config.yaml
n_experts: 192
router_score: "softmax"
router_cosine_scale: 20.0
num_attention_heads: 4
head_dim: 32
vocab_size: 4096
positions: "rope"
rope_theta: 97200.0
attn_scale: 0.177
warmup_steps: 200
train_tokens: 643000000
Below are experts of layer 2 (counted from 0) of a mixture-of-experts language model. Rows are named router (the router's row for the expert) and show model dimensions 0-95. Each number is 200 + 20 x the weight over its row's rms, rounded and kept within 0 to 999.
After each expert's rows: "comes before" lists some tokens at least twice as common just after its tokens as in all text. This comes from a sample of Wikipedia text that the model never trained on. Tokens count by the router's weight.

# expert 93
router,197,204,175,198,195,171,199,200,202,182,182,179,181,202,197,179,192,231,208,200,160,204,236,189,176,191,212,193,204,213,209,183,188,196,222,195,184,238,189,227,178,190,207,163,229,183,206,233,207,158,195,155,209,206,235,192,215,201,170,187,203,215,209,208,182,207,155,181,187,240,229,206,217,186,194,227,182,181,208,196,183,186,185,181,237,188,195,213,222,176,233,171,163,200,208,222
comes before: " ", " U", " United", ")", " R", " ("

# expert 64
router,218,220,190,206,169,227,157,198,243,174,193,202,198,207,204,180,195,219,248,205,225,211,236,191,209,179,167,191,215,202,214,176,207,207,153,215,179,199,166,203,165,162,177,194,175,189,208,182,182,194,210,193,186,228,212,173,259,195,209,214,212,220,188,208,207,185,188,169,213,172,199,196,218,205,173,210,205,166,182,203,166,195,197,224,220,201,208,194,180,202,200,194,194,196,183,193
comes before: " |", ";", "–", "0", " |\n", "ers"

# expert 182
router,180,201,176,250,144,220,186,212,195,205,211,193,226,205,188,174,196,209,185,203,194,236,221,188,201,195,192,202,204,208,196,202,165,173,237,233,195,212,161,178,212,207,192,188,211,218,212,171,190,238,219,214,181,200,247,195,240,171,195,204,226,177,190,211,193,211,189,181,162,226,179,188,206,206,187,218,214,184,192,184,175,175,198,184,238,188,199,181,179,185,201,188,207,212,173,211
comes before: " |", "–", "0", ";", " |\n", "5"

# expert 190
router,181,207,193,191,156,233,212,207,210,224,224,213,225,235,199,213,244,179,199,209,215,221,216,192,198,190,188,161,226,209,205,180,201,187,215,216,212,202,208,184,178,224,178,219,175,199,224,189,204,255,184,220,212,205,190,179,219,191,193,212,199,208,231,180,181,224,212,205,221,242,223,184,231,236,190,158,188,207,162,189,213,182,202,212,162,182,214,181,178,215,202,187,205,205,206,190
comes before: "0", "}", ".", "5", "6", "3"

# expert 134
router,224,216,193,208,190,186,212,199,183,168,200,192,171,221,190,216,209,195,231,209,155,223,179,223,207,188,235,182,213,200,225,189,180,194,192,233,202,228,157,182,212,193,196,155,182,188,221,183,210,206,184,190,215,202,231,198,192,181,199,224,221,194,157,172,174,209,213,153,193,218,221,182,209,212,198,224,218,208,206,209,172,196,202,220,172,193,189,202,231,213,224,200,158,180,226,175
comes before: "0", "9", "–", "8", "5", "6"

# expert 148
router,200,177,235,199,206,187,211,200,190,182,231,215,237,221,192,179,206,208,219,184,207,203,177,188,210,210,171,243,208,176,204,197,183,173,188,178,193,187,197,170,236,202,180,202,199,226,181,165,191,197,164,215,161,201,204,175,177,181,191,222,195,199,164,179,181,191,151,211,192,214,207,196,166,150,172,201,185,215,196,226,196,208,185,173,210,188,228,176,195,174,230,197,201,188,178,191
comes before: ",", " of", " he", ".", " to", " the"

# expert 45
router,198,215,198,229,214,150,183,173,185,189,184,213,189,194,216,215,201,220,238,211,216,270,172,210,188,225,190,220,215,184,201,200,187,173,196,158,184,196,205,196,206,241,204,175,191,218,202,168,189,206,220,203,196,182,203,190,184,188,201,227,210,220,173,156,215,202,230,185,194,230,199,176,188,195,193,183,187,177,194,219,236,176,216,195,218,220,199,206,188,189,184,194,234,200,191,167
comes before: " the", " ", " a", " his", " this", " an"

# expert 123
router,201,191,195,197,192,189,227,177,182,210,210,209,202,206,200,242,230,220,162,188,194,239,224,214,189,202,200,166,203,262,198,207,207,184,201,191,183,228,208,192,234,196,168,194,221,214,181,226,195,167,178,205,233,205,203,212,174,239,219,178,229,200,194,199,185,196,172,171,226,207,182,188,167,175,180,217,175,192,166,200,218,194,187,172,216,167,208,180,203,180,208,204,215,191,197,174
comes before: "==", "The", "In", "===", " The", " He"

# expert 119
router,242,181,246,229,181,201,187,190,182,189,196,201,217,185,187,235,178,216,205,195,206,177,195,216,200,219,221,225,199,165,228,222,202,200,148,164,217,181,182,207,235,189,193,181,225,170,214,220,208,210,194,207,213,203,198,192,208,191,201,185,168,217,195,193,204,196,216,197,180,218,248,146,199,179,195,194,192,187,189,226,201,155,186,208,217,214,207,202,221,166,180,211,218,202,190,177
comes before: " the", " a", " to", "line", " in", " his"

# expert 157
router,217,199,214,190,183,192,217,228,178,199,165,222,193,219,208,202,189,209,202,179,177,178,216,247,194,211,192,197,212,201,202,198,259,191,214,186,199,243,157,213,204,226,194,191,155,178,208,176,190,198,184,215,199,196,195,190,174,211,220,205,247,217,189,231,200,179,151,203,204,192,177,165,207,202,185,202,207,200,208,172,205,172,206,180,173,225,217,190,191,184,201,169,195,204,230,231
comes before: ",", " |", " (", "'s", "\n", " and"

# expert 33
router,207,158,275,197,196,165,198,217,162,181,185,211,166,202,228,173,212,195,203,173,198,195,213,185,203,210,190,200,215,223,198,199,258,175,167,175,223,201,197,177,238,208,179,200,191,204,226,180,207,210,177,208,193,190,200,223,205,179,200,187,206,219,202,192,200,176,201,212,210,157,196,196,211,220,216,215,210,184,217,207,193,163,199,205,240,156,197,196,203,194,200,209,195,198,223,205
comes before: " of", ",", ":", "s", " for", " in"

# expert 5
router,227,195,194,239,209,199,178,217,183,194,179,235,189,187,183,244,193,215,238,205,215,224,203,185,185,238,174,210,198,198,197,205,207,215,168,195,195,162,218,228,188,217,205,205,215,198,192,226,195,191,206,209,212,187,183,216,195,231,195,188,191,212,194,187,249,185,197,201,174,245,217,203,189,172,214,135,174,161,230,193,197,205,210,180,239,197,189,187,192,202,217,183,192,204,215,209
comes before: " the", " a", " his", " Best", " la", "iver"

# expert 166
router,202,211,210,225,183,195,199,220,201,225,193,175,216,206,208,213,233,198,225,187,181,233,234,154,198,172,200,225,216,187,199,174,204,218,223,152,197,160,192,172,175,171,207,239,202,209,225,223,186,195,218,203,219,214,202,197,205,191,142,198,186,225,195,203,191,219,203,186,178,190,218,215,218,192,189,194,254,194,212,215,182,177,229,202,228,229,207,199,203,184,195,217,202,172,188,202
comes before: " ", " %", " —;", " +", " —", " −"

# expert 60
router,202,176,191,222,191,242,218,188,168,228,210,195,199,178,192,230,204,206,171,205,191,201,195,203,197,195,183,183,200,165,196,181,192,204,220,197,195,207,203,216,187,262,219,208,189,237,201,234,205,207,168,238,224,198,165,201,186,219,221,177,174,201,202,203,221,188,210,245,213,221,229,150,214,213,197,172,200,205,198,174,189,199,232,194,219,214,212,169,207,206,239,191,215,180,206,213
comes before: "1", "2", " The", " \"", "3", " A"

# expert 176
router,177,200,197,222,191,209,220,187,180,187,185,183,176,162,168,221,191,206,212,180,231,205,178,213,176,207,223,187,176,197,209,210,228,235,197,175,226,197,201,249,195,225,184,229,194,173,209,187,187,191,189,176,215,197,148,183,203,209,226,197,185,202,207,209,237,204,190,196,224,188,205,206,212,184,227,187,134,203,186,213,205,175,227,213,155,189,212,193,214,198,213,207,175,180,184,200
comes before: "1", "2", "0", "3", " -", "4"

# expert 57
router,200,171,258,190,155,202,205,159,207,223,214,167,192,209,232,208,180,230,125,205,210,209,221,176,201,206,225,195,206,229,171,186,201,209,203,184,208,197,209,179,200,165,168,212,202,197,194,204,210,186,214,210,220,207,218,196,197,191,209,191,221,219,208,181,213,214,182,182,214,205,201,181,197,192,176,182,229,212,195,190,184,151,202,206,191,196,195,220,213,204,192,191,241,180,208,168
comes before: "==", "=", "===", "The", "-", "|"

# expert 141
router,228,204,192,217,187,186,207,175,193,190,171,196,163,181,172,208,227,180,223,165,206,182,205,195,202,219,174,182,204,231,231,205,195,186,214,218,161,189,217,202,182,197,190,171,212,239,191,190,213,205,164,171,228,217,206,188,200,217,236,210,182,199,178,187,200,203,187,200,185,212,271,203,185,195,179,220,171,212,210,206,212,190,178,231,220,168,233,198,182,196,215,216,222,187,207,183
comes before: "1", "2", "9", " No", "3", "4"

# expert 162
router,176,222,202,204,213,205,243,176,195,173,218,192,190,190,184,203,209,165,147,207,221,225,198,195,230,191,170,196,183,191,209,219,221,226,257,184,196,182,214,190,224,205,199,199,222,171,218,184,206,183,221,187,237,205,194,180,189,200,182,200,199,215,197,170,167,232,208,239,205,182,215,186,209,209,215,172,178,212,165,202,209,191,171,229,168,206,204,200,181,196,212,205,171,169,187,206
comes before: "1", "2", "3", "4", "5", "6"

# expert 75
router,213,196,224,240,193,181,208,178,195,214,183,222,198,201,183,203,182,235,208,203,174,203,184,245,177,185,184,198,207,218,183,233,205,180,211,209,219,212,220,193,217,189,206,199,184,190,192,199,207,206,193,214,215,207,235,188,183,196,193,209,194,213,143,235,223,195,138,174,189,162,211,207,173,207,207,208,185,191,200,211,175,211,162,224,199,192,180,164,216,187,253,194,177,210,213,195
comes before: " ", ":", " of", "\n", "==\n", "s"

# expert 184
router,212,175,187,193,172,202,174,211,221,207,175,208,205,198,196,198,209,210,172,206,236,194,200,207,190,182,229,239,216,173,227,170,238,204,203,179,233,202,196,207,181,231,227,215,186,207,183,194,200,233,179,205,200,225,228,175,220,224,216,208,190,215,194,176,220,176,201,195,221,199,230,210,198,160,197,205,222,220,179,196,201,173,186,227,175,217,187,226,176,188,192,220,140,180,221,221
comes before: " |", "0", "9", "3", "4", "5"

# expert 78
router,205,203,186,195,206,174,201,209,177,215,200,208,190,237,191,197,194,222,186,201,174,176,249,196,192,168,201,176,217,192,223,169,175,224,199,222,221,214,214,211,219,199,186,218,171,196,238,174,233,168,182,184,228,195,179,178,215,221,212,167,210,215,206,176,233,185,207,183,218,162,203,191,172,204,194,186,181,230,174,221,207,215,229,208,146,231,208,175,220,189,206,198,204,207,189,192
comes before: "9", "8", "0", "6", "7", "5"

# expert 178
router,208,200,230,210,222,189,212,226,191,188,205,185,190,196,197,197,226,188,225,165,268,177,187,207,207,204,198,207,199,174,169,206,214,176,181,178,241,212,212,200,222,208,174,198,211,196,186,203,188,204,212,210,177,230,175,200,175,195,211,189,178,205,150,211,212,202,200,213,228,201,188,182,185,206,171,221,197,174,186,200,204,151,197,214,215,206,201,176,195,188,193,209,156,220,187,142
comes before: "s", "ing", " of", "ed", " to", "ers"

# expert 110
router,201,195,196,209,191,213,187,210,183,172,201,177,211,204,201,228,203,181,189,215,178,217,221,183,235,173,173,224,187,214,195,186,195,212,165,212,193,220,188,164,183,212,203,205,202,206,222,175,167,190,233,190,247,196,202,194,236,224,201,205,218,185,197,196,180,199,195,173,193,185,210,202,219,183,205,217,232,200,251,191,171,177,210,206,186,224,141,192,172,194,247,194,182,160,196,196
comes before: " |", "0", "–", ";", " |\n", "2"

# expert 7
router,187,191,235,194,223,188,212,185,192,205,190,177,202,208,195,186,242,192,166,205,187,190,215,178,227,170,240,212,205,220,210,216,196,193,216,190,235,189,221,210,252,215,217,184,214,207,170,170,192,178,198,204,253,204,188,242,153,182,203,194,177,183,184,201,198,187,175,194,207,173,194,174,201,192,217,215,208,196,248,180,192,158,178,176,194,223,192,201,191,198,195,185,203,183,210,200
comes before: ",", " of", " and", ".", " in", " were"

# expert 24
router,201,205,227,201,194,203,195,190,165,221,178,191,232,190,190,220,193,192,236,189,201,212,187,164,183,200,194,217,201,176,207,176,215,198,210,159,208,158,224,206,239,211,188,203,199,208,192,215,189,179,186,192,192,214,203,222,182,199,189,202,202,199,217,198,263,192,202,208,204,199,174,194,214,185,193,210,184,222,195,208,143,157,215,136,205,250,193,205,209,207,214,184,196,227,192,186
comes before: " ", " the", " \"", " he", " a", " it"

# expert 154
router,200,165,183,209,171,183,204,192,211,213,225,192,186,195,217,175,196,227,227,199,190,205,222,169,172,240,189,189,196,200,221,169,224,177,235,219,176,198,232,237,199,204,178,174,199,180,188,202,218,197,191,199,231,203,185,167,212,197,198,198,145,224,236,176,211,192,212,203,182,217,230,236,188,186,200,177,178,244,203,199,200,209,216,159,215,177,202,211,209,210,185,178,197,181,197,190
comes before: " ", ":", " An", " C", " Ch", " P"

# expert 0
router,220,203,194,170,193,185,192,191,223,161,234,196,226,205,192,195,190,174,193,200,208,204,217,195,216,163,263,225,215,222,215,172,184,192,199,171,219,195,196,190,206,196,187,195,183,187,191,185,223,189,204,217,181,196,179,232,188,170,187,221,207,177,205,202,187,198,210,152,214,166,194,182,217,187,188,195,199,205,189,169,193,157,195,209,183,255,184,216,209,185,236,223,178,210,221,173
comes before: "0", ".", "%", " |", "5", "4"

# expert 105
router,234,202,205,198,195,200,220,234,183,182,175,255,192,176,188,202,199,176,190,200,203,199,206,235,173,213,196,193,180,182,208,224,224,177,183,181,179,203,197,182,244,241,205,217,217,181,207,201,230,218,218,207,184,205,206,238,174,215,212,220,194,236,196,227,198,218,207,233,185,190,194,198,187,218,198,195,149,206,155,205,245,198,181,200,207,195,193,213,173,168,185,215,183,206,208,201
comes before: "1", "2", "os", "ic", "str", "eng"

# expert 101
router,206,187,219,197,160,192,189,212,194,163,170,211,214,195,203,212,173,196,197,188,172,223,236,221,198,199,204,226,199,199,226,225,220,185,201,213,164,189,150,196,200,212,200,164,203,202,202,177,195,222,190,223,255,204,192,183,202,194,208,174,230,204,196,200,221,194,171,185,200,214,214,164,200,247,199,175,224,239,208,184,196,165,206,204,190,165,233,172,220,202,193,191,218,205,179,198
comes before: ",", " |", "\n", " City", " (", " State"

# expert 172
router,199,155,218,192,163,204,189,204,167,217,218,213,181,169,193,171,188,217,176,174,223,210,219,180,170,178,210,184,191,199,209,205,187,215,252,219,170,182,223,172,204,196,169,194,226,199,188,199,202,197,229,190,172,196,213,192,203,185,208,185,176,215,205,203,179,212,192,234,227,185,210,188,159,191,186,181,216,191,179,177,150,186,185,225,226,206,204,215,196,184,224,190,217,166,188,179
comes before: "-", "|", "  ", "The", "M", "B"

# expert 146
router,198,179,218,217,187,207,193,165,196,158,190,233,180,177,198,245,209,209,220,181,162,211,198,243,187,185,192,214,204,213,179,209,167,204,186,202,191,207,177,182,158,211,182,192,182,209,220,216,164,205,212,206,224,206,184,205,212,186,226,216,203,190,192,170,161,217,197,205,168,230,216,202,214,183,178,153,216,199,199,183,175,162,184,199,172,189,176,213,199,213,238,190,204,187,209,198
comes before: "9", "8", "7", "6", "0", "5"

# expert 16
router,213,200,225,234,207,197,196,196,188,196,161,233,188,209,201,236,186,185,196,209,191,209,198,178,190,156,169,207,205,249,246,216,185,233,187,191,189,200,223,191,234,203,217,218,217,226,197,178,221,219,162,180,224,209,219,195,227,223,215,192,198,221,189,220,233,202,178,213,195,174,223,198,203,226,198,209,184,213,205,193,193,161,215,171,218,221,193,209,202,177,240,201,208,174,222,198
comes before: "9", "1", "8", "–", "7", "6"

# expert 41
router,180,176,245,206,180,214,184,202,212,209,203,207,230,173,214,225,228,201,229,194,196,261,231,224,212,171,211,250,204,190,225,184,207,200,222,186,183,186,207,209,194,200,176,185,174,236,185,196,196,207,221,182,220,210,207,208,231,227,219,186,201,215,206,166,230,196,188,186,187,198,232,196,190,167,193,201,231,198,212,165,193,168,191,196,172,225,182,210,205,211,176,201,223,206,186,215
comes before: " ", " the", " be", " a", ";", " make"

# expert 96
router,211,222,223,239,207,198,187,193,192,211,221,194,179,193,218,230,208,203,235,223,191,219,192,212,219,181,233,233,210,170,218,206,220,195,152,212,192,205,200,175,184,210,226,207,181,218,217,174,179,217,211,206,231,185,249,201,216,200,221,194,191,199,195,188,186,217,186,198,207,219,196,188,173,166,166,204,232,158,225,195,189,213,203,195,187,216,170,201,198,148,174,215,179,175,182,184
comes before: " the", " in", " his", " a", " to", " for"

# expert 151
router,214,204,188,228,180,217,212,184,166,207,229,204,213,169,194,192,208,189,236,186,194,191,191,207,182,162,158,202,205,182,188,211,232,178,216,201,225,194,228,149,227,226,160,187,210,209,178,191,193,205,163,159,185,189,183,206,188,227,215,178,193,206,184,193,240,200,189,217,207,182,181,203,172,189,206,207,166,223,186,202,206,222,207,195,204,215,223,178,227,161,185,189,204,221,185,174
comes before: " ", "ed", "s", "..", " to", "ing"

# expert 8
router,205,244,237,202,195,200,212,156,187,195,195,237,219,198,202,188,191,197,208,195,179,215,177,205,197,221,207,234,210,175,196,194,191,211,195,176,227,197,214,191,167,234,205,205,195,243,216,198,213,219,153,177,229,196,163,187,193,195,175,201,176,208,227,194,211,195,238,193,171,225,225,187,208,168,198,164,198,204,190,219,221,191,207,194,197,192,172,242,179,232,184,188,225,179,199,206
comes before: " the", " a", " their", " this", " his", " an"

# expert 111
router,175,223,185,217,151,191,221,186,182,229,203,178,211,193,185,232,214,185,248,186,184,252,223,184,181,178,199,221,225,184,197,185,184,213,219,160,217,184,184,195,194,174,217,190,175,235,219,212,172,214,203,200,206,196,184,192,233,193,173,209,200,193,204,198,221,236,185,195,193,197,192,224,206,201,205,173,224,195,198,172,178,196,210,179,236,240,201,187,201,182,177,190,192,193,188,161
comes before: " ", " —", " +", " −", " .", " L"

# expert 62
router,224,210,212,208,188,216,200,160,192,171,187,210,186,204,136,220,180,199,203,197,218,270,191,184,140,210,198,206,180,231,206,181,226,211,209,222,209,214,196,206,216,208,202,212,189,208,218,224,240,226,173,221,248,213,191,206,219,204,205,197,171,205,206,202,243,217,188,186,210,194,230,194,215,181,210,195,202,224,208,196,204,190,184,211,195,194,182,223,195,195,174,190,191,197,182,199
comes before: "1", "2", " |", "3", "4", "0"

# expert 20
router,192,208,182,173,170,190,226,232,192,187,210,186,153,207,219,251,215,200,184,191,192,247,217,175,203,213,191,176,205,221,192,190,218,223,205,228,173,237,192,171,216,180,192,218,193,212,207,194,214,247,204,182,214,215,196,184,186,178,202,187,184,210,173,211,167,203,165,257,189,220,198,196,185,233,190,193,165,213,191,178,177,180,216,208,195,188,199,195,218,184,217,211,197,196,212,198
comes before: "1", "2", "3", "6", "0", "4"

# expert 133
router,205,196,200,206,205,192,205,189,191,204,212,208,233,179,183,200,234,172,211,198,213,208,179,177,193,195,200,251,205,189,205,195,215,201,212,180,212,160,228,177,185,230,204,205,181,205,183,195,196,248,197,210,234,214,189,207,226,221,206,200,171,213,229,194,193,201,191,202,193,232,196,214,179,205,179,139,179,228,224,192,199,153,213,199,236,214,174,238,174,172,188,193,166,206,187,212
comes before: " the", " to", " a", " by", " in", " his"

# expert 2
router,196,171,226,204,221,190,223,178,231,213,225,174,206,213,222,187,220,207,184,221,224,185,202,193,211,232,219,197,197,170,212,203,183,173,219,207,221,166,218,229,174,211,221,170,221,220,215,213,183,192,183,218,180,188,193,200,194,199,185,195,196,176,227,201,207,190,218,178,202,219,220,196,223,146,189,185,227,216,219,211,222,212,182,158,192,239,190,170,194,213,158,196,242,220,189,210
comes before: " a", " is", " been", " be", " was", " not"

# expert 180
router,205,210,203,190,180,196,210,204,191,231,208,169,209,205,188,205,183,169,225,217,209,219,183,204,188,155,195,234,208,180,207,240,194,186,206,198,205,186,207,163,199,211,214,178,216,219,173,171,192,219,196,183,213,198,210,191,206,193,245,183,207,222,204,195,167,167,229,181,205,184,182,174,188,198,174,203,175,205,224,226,221,194,196,188,258,170,209,198,223,152,216,230,188,214,167,184
comes before: " and", " the", " but", " which", " he", " with"

# expert 37
router,169,201,199,225,167,212,182,189,182,184,216,200,188,193,206,212,148,197,200,184,185,200,232,262,185,171,219,186,213,241,199,195,214,211,196,204,220,206,187,200,220,193,215,170,198,188,207,199,231,195,215,215,212,211,204,193,205,164,201,176,184,191,194,217,230,219,171,178,163,248,187,215,189,228,212,201,171,227,187,209,188,212,195,179,220,178,175,200,214,218,249,184,199,189,205,182
comes before: "0", "9", "8", "5", "6", "4"

# expert 139
router,206,193,206,196,171,217,217,172,203,170,193,189,180,198,212,192,183,175,193,202,185,173,239,230,209,192,192,206,208,192,231,200,206,178,174,195,226,210,194,197,163,260,202,206,189,217,213,188,236,223,197,213,198,207,197,192,188,185,192,190,205,221,201,194,200,194,208,167,208,247,238,199,182,196,160,202,185,203,198,156,191,165,215,231,195,159,168,179,186,193,173,206,220,188,188,163
comes before: "0", "9", ")", "5", "8", "3"

# expert 167
router,209,211,173,197,193,258,211,216,197,200,230,184,195,207,201,182,193,187,195,215,198,209,233,233,196,224,161,193,213,211,209,238,185,229,194,207,178,196,219,175,220,217,163,210,217,181,186,230,203,211,182,195,224,208,198,156,197,223,218,201,174,212,194,219,215,199,175,205,156,182,190,160,221,149,173,193,209,188,218,210,198,203,203,208,223,219,206,223,202,182,168,203,176,182,193,226
comes before: "1", "2", "3", "4", " |\n", "5"

# expert 135
router,210,190,215,257,190,161,190,192,166,189,182,188,202,182,213,209,189,219,212,149,204,188,221,204,187,203,191,209,214,207,238,217,177,198,208,204,226,201,213,195,243,214,210,199,203,198,172,171,180,170,153,179,193,221,188,212,206,201,196,207,215,210,170,221,152,200,214,197,216,173,204,174,208,226,162,198,186,180,183,184,200,182,168,228,178,215,205,161,216,209,216,209,202,207,207,201
comes before: " ", " of", "==\n", "ed", ",", " ==\n"

# expert 149
router,223,195,241,191,212,206,220,220,184,177,224,214,204,217,218,238,228,204,169,162,219,244,186,207,192,214,227,216,207,190,193,199,183,188,155,222,200,190,229,186,216,192,171,195,208,224,181,236,176,210,201,207,231,200,211,213,176,201,207,205,187,204,181,161,239,173,183,173,188,222,212,196,184,186,180,193,186,241,191,166,211,197,191,194,221,217,192,207,209,181,222,223,232,193,184,192
comes before: "==", "In", "The", "===", "On", "A"

# expert 6
router,208,196,197,216,171,172,172,187,202,177,213,177,182,223,223,186,200,215,197,211,198,225,211,176,213,202,215,211,209,177,182,210,197,235,204,203,209,184,203,214,198,177,223,197,186,193,201,206,202,236,184,230,201,227,223,190,205,207,200,188,179,214,163,190,218,193,150,188,238,163,200,202,207,169,199,194,207,157,206,182,193,146,187,222,197,153,190,175,220,201,192,190,148,193,207,231
comes before: ":", " also", " |", " of", "\n", ","

# expert 42
router,177,205,187,213,194,190,198,174,217,193,209,206,216,203,223,178,187,169,188,179,185,198,205,241,212,223,195,203,226,236,245,166,168,192,237,189,218,236,202,210,204,172,158,234,194,187,245,180,223,184,200,194,213,201,184,182,211,199,187,189,212,179,232,236,219,222,200,182,178,170,198,205,227,208,185,208,200,195,205,225,168,223,194,193,182,205,197,198,196,199,229,186,224,179,204,161
comes before: ".", "0", "%", "5", "6", "′"

# expert 46
router,210,182,185,229,186,182,222,235,207,177,190,205,185,184,198,217,232,204,213,189,192,240,241,184,182,203,210,191,215,195,217,222,234,186,207,177,182,197,202,208,208,182,210,214,176,235,171,204,218,204,171,171,238,215,173,224,203,187,226,230,219,209,186,221,198,210,216,187,244,237,217,210,190,195,190,191,197,215,205,168,217,220,207,163,216,222,188,205,187,192,224,194,150,190,199,166
comes before: " The", " He", " In", " It", " This", "5"

# expert 90
router,213,194,218,200,227,200,228,165,206,209,187,144,215,182,190,193,209,211,170,222,212,192,221,210,193,209,209,192,218,209,230,205,210,181,187,168,212,206,236,239,200,197,212,189,199,218,220,176,209,215,160,238,198,215,199,211,198,239,202,187,174,216,193,222,189,176,188,201,170,191,178,147,184,163,187,188,197,207,167,204,194,170,213,222,215,203,226,208,203,160,195,202,170,221,186,195
comes before: " by", " to", " in", " the", " that", "ering"

# expert 109
router,221,208,188,175,180,197,192,216,178,198,193,187,183,188,163,204,182,227,159,166,183,210,190,253,194,201,213,182,190,192,171,221,188,195,226,201,173,219,175,204,197,194,193,204,210,198,191,211,209,196,197,183,170,200,180,220,162,202,186,193,204,214,184,189,230,217,158,234,205,248,207,199,186,223,181,159,158,265,210,204,196,207,190,201,206,192,199,210,179,197,213,183,181,215,191,205
comes before: "1", "2", " |\n", "3", "4", "5"

# expert 89
router,200,179,192,199,150,212,220,170,200,191,190,175,232,176,205,201,212,246,207,184,208,226,204,168,177,177,198,189,198,158,202,164,212,194,234,203,204,181,184,178,202,215,209,212,203,234,221,195,189,216,230,211,237,200,192,178,193,202,209,247,202,215,209,177,193,195,171,185,213,199,203,220,177,173,178,188,190,196,182,209,229,176,173,190,197,189,174,211,219,178,204,193,244,164,176,197
comes before: "|", "|---|---|---|---", "|---|---|---|\n", "|---|---|---|---|\n", "|---|---|---|---|---|---|\n", "|---|---|---|---|---|\n"

# expert 87
router,214,181,215,209,219,181,217,221,175,172,191,199,165,203,218,207,228,224,230,170,176,150,192,230,203,230,220,196,207,188,211,177,201,173,177,225,206,211,205,184,229,194,175,183,192,162,222,194,220,211,161,220,197,210,223,195,171,226,201,251,193,189,175,196,206,180,182,231,259,204,228,189,207,197,199,209,208,201,205,185,203,168,211,180,195,173,203,194,208,189,200,215,191,199,196,210
comes before: " of", ",", "s", " was", " in", "."

# expert 142
router,198,192,209,226,215,205,178,190,149,223,196,260,193,182,214,183,191,214,166,183,185,195,188,208,158,205,159,203,211,235,201,200,178,186,225,178,214,197,202,244,188,199,218,215,178,189,202,226,209,188,193,213,243,199,190,191,189,209,218,192,177,192,205,223,193,216,199,201,204,219,188,191,212,196,209,179,170,213,198,180,150,210,197,154,200,211,171,175,171,177,217,182,188,195,206,179
comes before: "9", " as", "8", "ical", "ated", "ural"

# expert 30
router,205,177,201,207,167,241,191,179,197,190,208,250,197,187,192,168,241,215,219,220,211,208,210,231,181,174,143,168,212,248,196,226,188,220,209,214,183,205,168,187,174,192,199,186,162,220,206,216,204,203,197,211,204,203,200,167,217,200,186,212,207,198,242,200,195,200,203,200,195,232,231,204,182,195,211,192,188,201,206,186,234,199,160,181,175,179,185,207,187,198,194,215,186,191,226,217
comes before: "9", "0", "5", "8", "6", "7"

# expert 153
router,223,179,172,193,219,185,222,201,170,183,190,175,215,165,205,214,208,200,173,173,195,225,209,215,197,182,197,224,217,161,216,213,211,187,186,187,188,211,221,193,191,200,172,181,202,229,191,232,221,178,231,176,212,194,203,221,173,206,191,232,158,215,214,167,194,201,172,212,180,179,234,206,174,175,175,227,217,239,215,198,223,184,200,187,215,227,218,233,195,185,193,214,208,186,213,160
comes before: " |", " and", " (", " is", " the", " |\n"

# expert 136
router,214,181,221,182,147,173,195,187,195,174,183,199,233,202,198,208,224,211,203,196,209,222,213,199,193,183,209,216,218,216,188,175,215,198,186,203,203,189,170,164,175,216,184,199,213,205,214,211,170,187,190,201,210,211,191,195,233,206,215,217,180,236,230,190,216,228,194,181,157,254,211,181,191,225,177,162,209,186,209,176,189,180,159,211,184,163,213,195,181,231,215,195,207,210,203,160
comes before: " |", "C", ")", "P", "O", "E"

# expert 1
router,213,174,228,225,182,187,183,204,210,195,175,199,190,192,237,194,156,211,182,208,165,196,212,224,177,208,192,187,208,206,190,153,200,197,238,196,222,216,171,205,191,204,207,214,218,156,218,201,198,191,216,182,225,213,179,167,177,214,211,197,215,236,177,211,245,188,186,173,234,201,232,202,216,219,183,186,202,195,235,202,203,174,180,198,207,208,180,180,203,206,171,207,152,180,212,199
comes before: "1", "2", "9", " |", "3", "0"